Experts of a small language model.
Size: 15 layers, width 192, vocabulary 3255.
Experts: 80 experts in each of 15 layers, 32 ReGLU neurons an expert, 4 picks a token, a sigmoid router, a shared expert of 64 neurons.
Training: a variant of Adam for the experts, 633M tokens, 4273 steps.
Below are experts of layer 10 (counted from 0) of a mixture-of-experts language model. Rows are named router (the router's row for the expert), gate (a neuron's input weights, with its number), up (a neuron's input weights, with its number) and show model dimensions 0-191. Each number is 200 + 30 x the weight over its row's rms, rounded and kept within 0 to 999.
Before each expert's rows: "mostly gets" lists some tokens that are sent to it at least half of the time. This comes from a sample of Wikipedia text that the model never trained on.

# expert 62
mostly gets: " The", "The", " This", " the", " Her", " My"
router,207,240,191,215,222,163,157,255,176,158,233,233,186,192,234,157,203,204,219,145,184,230,191,165,203,151,193,192,168,187,191,169,212,174,191,149,213,238,179,165,211,230,242,171,215,183,210,220,215,186,242,209,148,258,198,201,208,169,103,179,177,178,183,216,186,267,226,181,146,216,177,144,203,176,219,158,146,181,203,254,210,216,197,167,182,241,183,192,259,183,249,249,206,183,207,179,187,168,159,192,183,155,237,201,179,154,182,232,246,179,217,192,190,210,151,156,196,180,156,251,237,157,193,175,203,189,178,201,217,234,165,135,227,181,189,142,179,223,184,207,178,200,180,217,219,203,211,208,209,191,257,196,279,184,211,211,203,205,198,192,119,164,241,220,239,251,221,185,198,224,214,233,215,184,188,206,198,233,185,241,196,209,222,229,184,187,171,192,143,212,194,224
gate0,192,215,189,185,210,204,231,182,192,245,131,185,231,194,156,174,159,197,250,219,239,202,185,164,172,164,210,189,178,176,203,181,273,192,208,207,182,174,141,237,210,215,210,221,191,142,187,131,241,131,227,212,194,187,185,198,195,257,163,138,228,174,198,220,248,211,217,182,228,259,144,166,199,227,230,216,232,164,199,206,248,242,227,221,192,260,235,220,214,202,185,225,204,213,221,257,178,248,208,258,234,180,207,211,199,187,220,232,160,167,167,164,214,153,238,216,235,187,208,238,180,165,201,203,225,218,208,155,198,167,187,197,237,163,176,177,199,197,208,225,123,231,184,175,234,165,148,199,181,169,230,279,182,200,179,231,204,215,211,193,208,185,217,246,182,183,216,200,222,247,234,214,180,230,208,247,234,179,161,208,184,170,214,188,237,220,195,249,212,148,193,218
up0,238,205,232,168,157,156,191,151,172,222,216,200,179,255,217,190,160,270,212,226,196,149,180,193,149,250,190,232,163,220,183,174,169,187,225,214,183,174,210,195,213,253,235,195,203,243,207,202,218,213,242,237,158,245,163,202,209,226,242,201,205,216,250,233,164,237,184,190,176,229,150,235,183,204,186,188,232,171,181,185,205,239,215,172,170,214,198,174,207,216,179,244,224,198,210,273,212,234,196,263,167,202,200,217,157,233,183,196,189,173,228,191,196,174,168,273,202,202,178,170,141,169,255,233,246,192,178,138,210,180,228,222,226,204,253,203,167,156,201,224,214,157,178,231,181,148,180,211,206,230,190,170,216,225,222,210,156,175,219,239,191,152,174,195,189,216,190,199,174,258,183,174,233,267,197,223,226,190,186,164,272,142,223,231,212,212,187,159,191,202,226,226
gate1,224,209,194,194,214,209,105,184,232,198,173,196,194,171,233,203,213,184,213,185,233,244,205,162,184,213,189,220,193,214,173,183,206,199,152,192,198,169,222,239,199,200,281,229,202,178,188,159,226,207,219,268,172,198,225,159,154,160,126,194,139,164,145,209,172,232,182,195,166,178,176,210,221,144,179,164,198,193,233,174,242,214,159,185,213,219,185,235,198,179,233,170,181,214,195,186,236,142,184,237,237,194,194,192,183,193,161,165,169,168,204,223,211,236,205,214,184,123,244,214,212,164,237,203,257,195,163,232,160,172,165,279,208,215,188,203,219,206,192,129,253,174,172,179,200,222,223,200,221,196,211,171,250,219,195,225,171,164,176,253,191,180,222,207,221,179,165,175,213,174,189,183,177,240,223,205,144,220,197,215,294,184,177,214,209,154,218,216,225,213,171,208
up1,196,190,223,190,186,167,204,200,200,234,200,229,218,251,238,180,228,185,184,189,214,184,245,210,241,255,209,166,258,213,206,221,176,198,211,193,234,224,178,192,202,207,166,174,214,210,155,167,189,216,187,241,207,195,160,218,190,199,161,212,214,166,167,198,131,236,259,216,183,216,175,198,239,186,207,235,157,189,214,188,184,180,209,208,232,183,182,181,153,192,196,134,179,191,228,233,195,207,191,178,177,150,202,266,243,206,187,185,203,234,233,199,146,222,198,157,209,227,167,247,247,198,191,179,227,144,197,129,242,155,259,154,178,205,214,270,226,224,205,233,157,272,207,161,176,235,189,217,197,186,197,207,196,202,205,156,199,209,169,222,144,182,153,200,159,264,183,165,225,200,244,211,220,216,249,251,207,175,148,168,196,232,229,166,225,241,173,192,246,132,164,201
gate2,183,232,233,166,237,251,236,204,186,281,281,184,214,168,155,156,252,205,224,188,233,145,184,247,213,229,159,191,166,221,213,184,214,215,172,184,197,205,199,167,165,221,227,175,193,257,221,209,177,203,232,225,198,206,198,222,255,187,181,127,209,203,227,142,215,263,213,179,199,212,198,241,208,181,218,181,235,223,234,179,156,196,187,183,115,217,222,213,227,190,222,167,176,188,212,213,204,198,213,197,212,150,182,242,220,187,182,166,192,230,255,206,175,232,212,196,181,207,252,186,219,177,180,172,203,185,107,151,226,155,207,132,184,207,206,228,213,222,228,162,167,214,240,209,204,222,213,197,227,198,205,201,218,252,214,210,175,260,190,200,265,185,227,186,175,214,156,249,174,216,184,233,193,170,180,186,158,251,218,202,238,225,185,188,146,228,206,180,216,239,205,202
up2,163,192,199,193,201,213,242,233,196,191,201,210,215,182,210,250,199,227,135,237,244,153,225,269,209,152,186,186,202,151,179,213,155,225,174,201,184,237,193,219,167,233,190,174,182,181,216,217,172,185,242,204,186,208,226,137,163,208,206,206,232,231,249,147,192,207,193,205,130,198,244,174,146,222,241,228,192,188,170,225,164,133,252,205,216,264,201,180,158,190,176,213,244,224,203,206,193,222,253,208,191,249,174,189,135,248,190,166,192,215,183,171,174,187,212,167,162,240,194,225,219,238,204,197,232,240,279,230,184,209,210,233,166,178,242,205,169,184,228,211,236,192,232,220,168,153,205,168,190,152,219,224,178,265,217,175,220,195,178,185,148,159,151,160,190,193,204,195,223,164,183,163,182,181,201,175,179,176,165,199,195,181,191,152,229,161,144,215,196,216,161,213
gate3,172,235,183,170,217,230,242,172,196,237,224,202,191,155,179,207,142,153,226,203,237,117,176,195,215,235,206,146,143,159,207,144,176,251,220,235,192,184,208,216,162,180,251,209,222,196,105,230,180,174,197,220,164,197,182,157,220,185,182,227,177,178,159,187,208,190,265,182,238,210,171,212,212,171,248,144,209,186,183,256,228,219,214,169,197,197,186,182,194,220,210,213,215,176,225,224,203,181,114,143,237,206,228,181,175,213,272,213,175,180,244,181,203,234,175,209,187,175,172,220,211,258,214,195,220,234,167,129,195,197,227,174,195,224,179,189,155,223,191,209,180,192,206,214,178,228,200,190,179,214,230,173,168,195,229,174,189,205,239,177,231,185,194,190,217,135,136,191,205,174,201,226,184,188,187,230,217,205,193,175,192,219,159,168,259,161,153,178,151,229,192,214
up3,201,198,212,197,224,213,186,196,219,223,175,204,160,240,208,239,190,265,210,206,195,202,205,194,158,206,203,221,215,250,190,177,196,183,192,251,201,178,170,210,208,230,193,264,194,196,197,233,250,177,186,239,220,219,182,238,196,200,265,200,277,157,210,221,207,246,149,203,184,130,195,129,208,210,163,196,204,183,251,171,234,208,195,208,222,233,127,200,196,196,186,239,197,191,221,153,220,218,150,183,204,196,194,223,243,179,186,168,168,188,202,227,217,159,202,194,185,207,186,213,197,220,179,196,183,231,188,239,237,206,204,217,204,157,213,251,200,211,155,151,231,205,213,165,195,143,201,216,209,218,193,241,201,200,137,210,230,202,227,179,179,198,194,213,204,230,261,268,224,198,185,165,156,206,230,248,247,152,228,156,168,194,185,253,249,198,193,288,224,238,127,130
gate4,215,198,196,185,216,194,144,205,157,275,190,219,178,211,175,151,182,214,191,190,216,169,185,208,149,172,193,176,223,190,208,207,156,239,167,180,227,227,159,178,200,221,199,215,216,240,203,208,193,170,239,193,153,202,191,213,199,216,197,205,120,208,237,222,170,224,198,188,182,190,148,195,217,171,179,169,149,160,157,217,203,207,217,192,204,155,178,149,202,192,166,195,177,159,205,256,226,168,235,185,136,222,196,210,186,231,195,230,192,192,187,172,189,211,236,157,280,152,221,266,115,250,190,230,176,246,199,197,231,174,164,215,186,202,171,232,172,144,182,162,166,142,198,160,173,217,182,240,170,212,185,185,209,214,224,204,187,207,242,168,203,177,259,223,234,240,219,185,245,175,201,250,157,198,223,228,270,210,233,185,241,165,239,167,240,167,197,194,187,182,173,236
up4,192,200,202,199,178,161,185,199,223,169,204,218,187,228,145,230,159,198,236,236,208,224,183,200,144,228,216,201,194,157,230,226,152,157,215,173,180,191,260,256,216,178,222,222,224,226,205,195,198,189,192,207,237,223,200,235,219,215,278,233,205,207,194,197,216,215,267,213,265,233,168,224,218,203,233,177,241,214,206,205,201,226,246,238,174,126,237,178,186,206,185,243,195,157,222,190,188,233,188,169,240,192,230,122,178,182,215,139,168,185,247,219,229,115,188,188,178,232,142,247,189,186,204,127,221,121,192,235,224,196,191,194,166,187,173,212,164,223,267,164,165,227,168,188,198,159,167,199,219,216,203,230,216,123,198,174,164,234,185,226,226,263,175,205,184,184,195,184,193,189,224,225,228,186,204,199,187,176,187,181,202,209,185,178,188,186,182,184,170,222,200,161
gate5,198,212,203,258,239,185,206,201,250,171,190,168,183,170,167,179,180,186,233,230,227,245,210,242,210,171,214,162,169,158,203,207,224,209,190,174,228,250,238,195,208,253,199,206,189,217,223,175,191,169,237,193,136,178,167,146,216,223,147,220,194,151,172,156,141,196,177,262,270,187,215,176,204,225,229,230,194,173,173,227,211,181,145,191,191,287,123,203,167,172,273,284,185,234,172,183,204,195,153,204,206,203,173,203,206,158,205,222,226,209,233,183,203,201,181,146,177,214,141,193,248,202,224,228,206,232,176,214,215,168,177,174,177,189,229,176,225,232,167,164,213,204,230,174,186,164,202,207,192,160,218,229,180,211,159,153,199,176,262,227,172,175,192,251,218,200,168,194,190,177,187,207,188,209,224,201,142,174,216,245,215,233,163,230,206,184,223,206,188,216,183,170
up5,196,210,246,195,198,217,202,196,152,192,229,172,263,173,191,208,191,197,187,245,207,201,231,156,180,199,221,234,199,178,218,220,159,204,206,165,225,207,229,242,223,207,229,204,243,161,242,185,168,192,109,154,221,207,193,221,194,154,183,181,187,181,240,243,219,190,241,179,201,181,188,173,152,195,150,196,235,160,182,196,204,263,217,186,232,211,228,241,240,173,152,180,273,243,176,179,161,191,185,202,227,181,166,173,196,213,231,191,170,222,189,222,189,214,239,222,196,191,235,105,179,262,176,209,191,169,223,243,198,191,218,218,209,201,162,201,196,228,215,196,182,237,254,224,155,188,182,259,174,221,204,157,222,219,209,268,180,235,184,185,229,261,229,207,135,190,206,151,166,204,223,169,194,207,250,238,206,230,208,242,193,225,266,209,187,215,245,185,153,187,164,209
gate6,212,188,152,143,228,183,163,132,170,219,243,245,190,227,158,260,216,196,260,205,225,185,158,181,208,211,183,195,155,191,214,172,160,201,231,222,188,213,205,192,219,143,223,184,176,151,261,247,191,184,199,236,204,218,189,187,207,226,152,223,235,184,173,203,266,227,197,199,259,233,188,185,202,215,217,204,199,114,190,204,180,191,259,208,198,190,158,177,200,171,173,191,236,246,206,227,208,206,226,155,247,210,204,198,190,167,214,221,205,197,175,227,225,173,188,180,204,224,225,215,190,228,217,183,199,268,261,169,178,205,274,195,185,201,161,179,192,221,222,243,186,198,121,221,220,220,200,256,212,119,203,162,170,195,199,257,213,193,158,219,140,208,192,175,217,216,239,178,201,201,213,198,247,239,198,206,197,218,242,217,159,208,231,208,245,204,246,242,160,216,200,195
up6,202,186,196,178,232,216,134,137,195,188,174,204,214,230,230,250,231,227,195,233,200,182,208,188,184,223,193,192,211,224,177,180,134,164,215,209,200,133,184,204,218,246,173,202,181,165,220,221,215,210,184,208,217,217,159,188,172,222,161,253,275,228,223,158,258,196,212,174,221,182,194,186,173,189,179,207,200,162,223,251,189,201,251,259,219,245,177,201,222,190,227,163,214,217,167,187,203,155,268,261,176,213,223,219,219,226,146,225,209,193,204,213,197,221,211,213,138,222,171,208,238,181,253,223,180,227,234,167,165,232,235,244,228,257,200,181,216,189,136,192,230,203,149,220,183,199,219,162,185,182,212,207,191,258,213,225,224,158,263,232,198,208,179,184,251,243,181,176,179,236,133,164,248,183,199,161,222,218,210,223,166,191,208,255,213,137,221,200,202,217,213,213
gate7,181,192,230,182,223,203,229,215,207,193,187,204,195,303,175,155,202,204,246,165,157,173,211,182,159,176,201,200,176,263,202,182,189,172,225,162,206,213,169,263,253,191,184,176,203,191,211,202,255,188,211,246,226,137,188,184,204,230,179,182,183,171,184,225,177,167,230,154,218,237,190,144,181,192,194,191,193,160,242,204,197,182,199,203,157,211,213,220,226,204,225,205,206,174,224,195,207,218,200,302,193,172,184,168,230,217,166,159,199,183,176,193,244,223,229,247,215,191,161,171,188,199,162,180,157,180,147,125,227,245,218,185,183,172,218,173,232,190,229,209,171,238,203,146,216,218,161,224,206,184,255,216,246,237,183,181,223,178,240,203,186,143,140,235,267,191,192,204,232,219,169,203,233,237,171,226,238,151,191,161,200,194,195,228,235,219,199,250,207,152,190,221
up7,190,192,167,174,241,161,240,170,264,201,237,152,210,191,228,243,193,219,183,163,192,225,210,251,173,232,201,156,204,145,203,229,267,246,247,222,190,149,182,189,202,180,232,139,185,201,149,210,194,221,187,221,179,208,168,207,175,196,190,218,256,214,182,195,211,150,151,183,190,254,230,195,201,171,199,185,273,208,168,217,172,239,234,233,249,167,162,191,168,219,186,256,183,242,168,186,185,142,226,201,163,226,264,219,212,202,171,206,192,179,210,253,215,167,178,195,204,208,189,206,200,145,236,217,198,201,212,133,198,214,172,184,276,194,181,202,158,134,214,188,209,198,204,188,182,238,212,162,210,233,231,202,136,236,207,204,178,191,171,227,225,215,215,154,211,209,202,218,201,230,182,208,210,219,174,226,219,198,159,201,241,188,215,165,276,165,231,234,208,184,247,242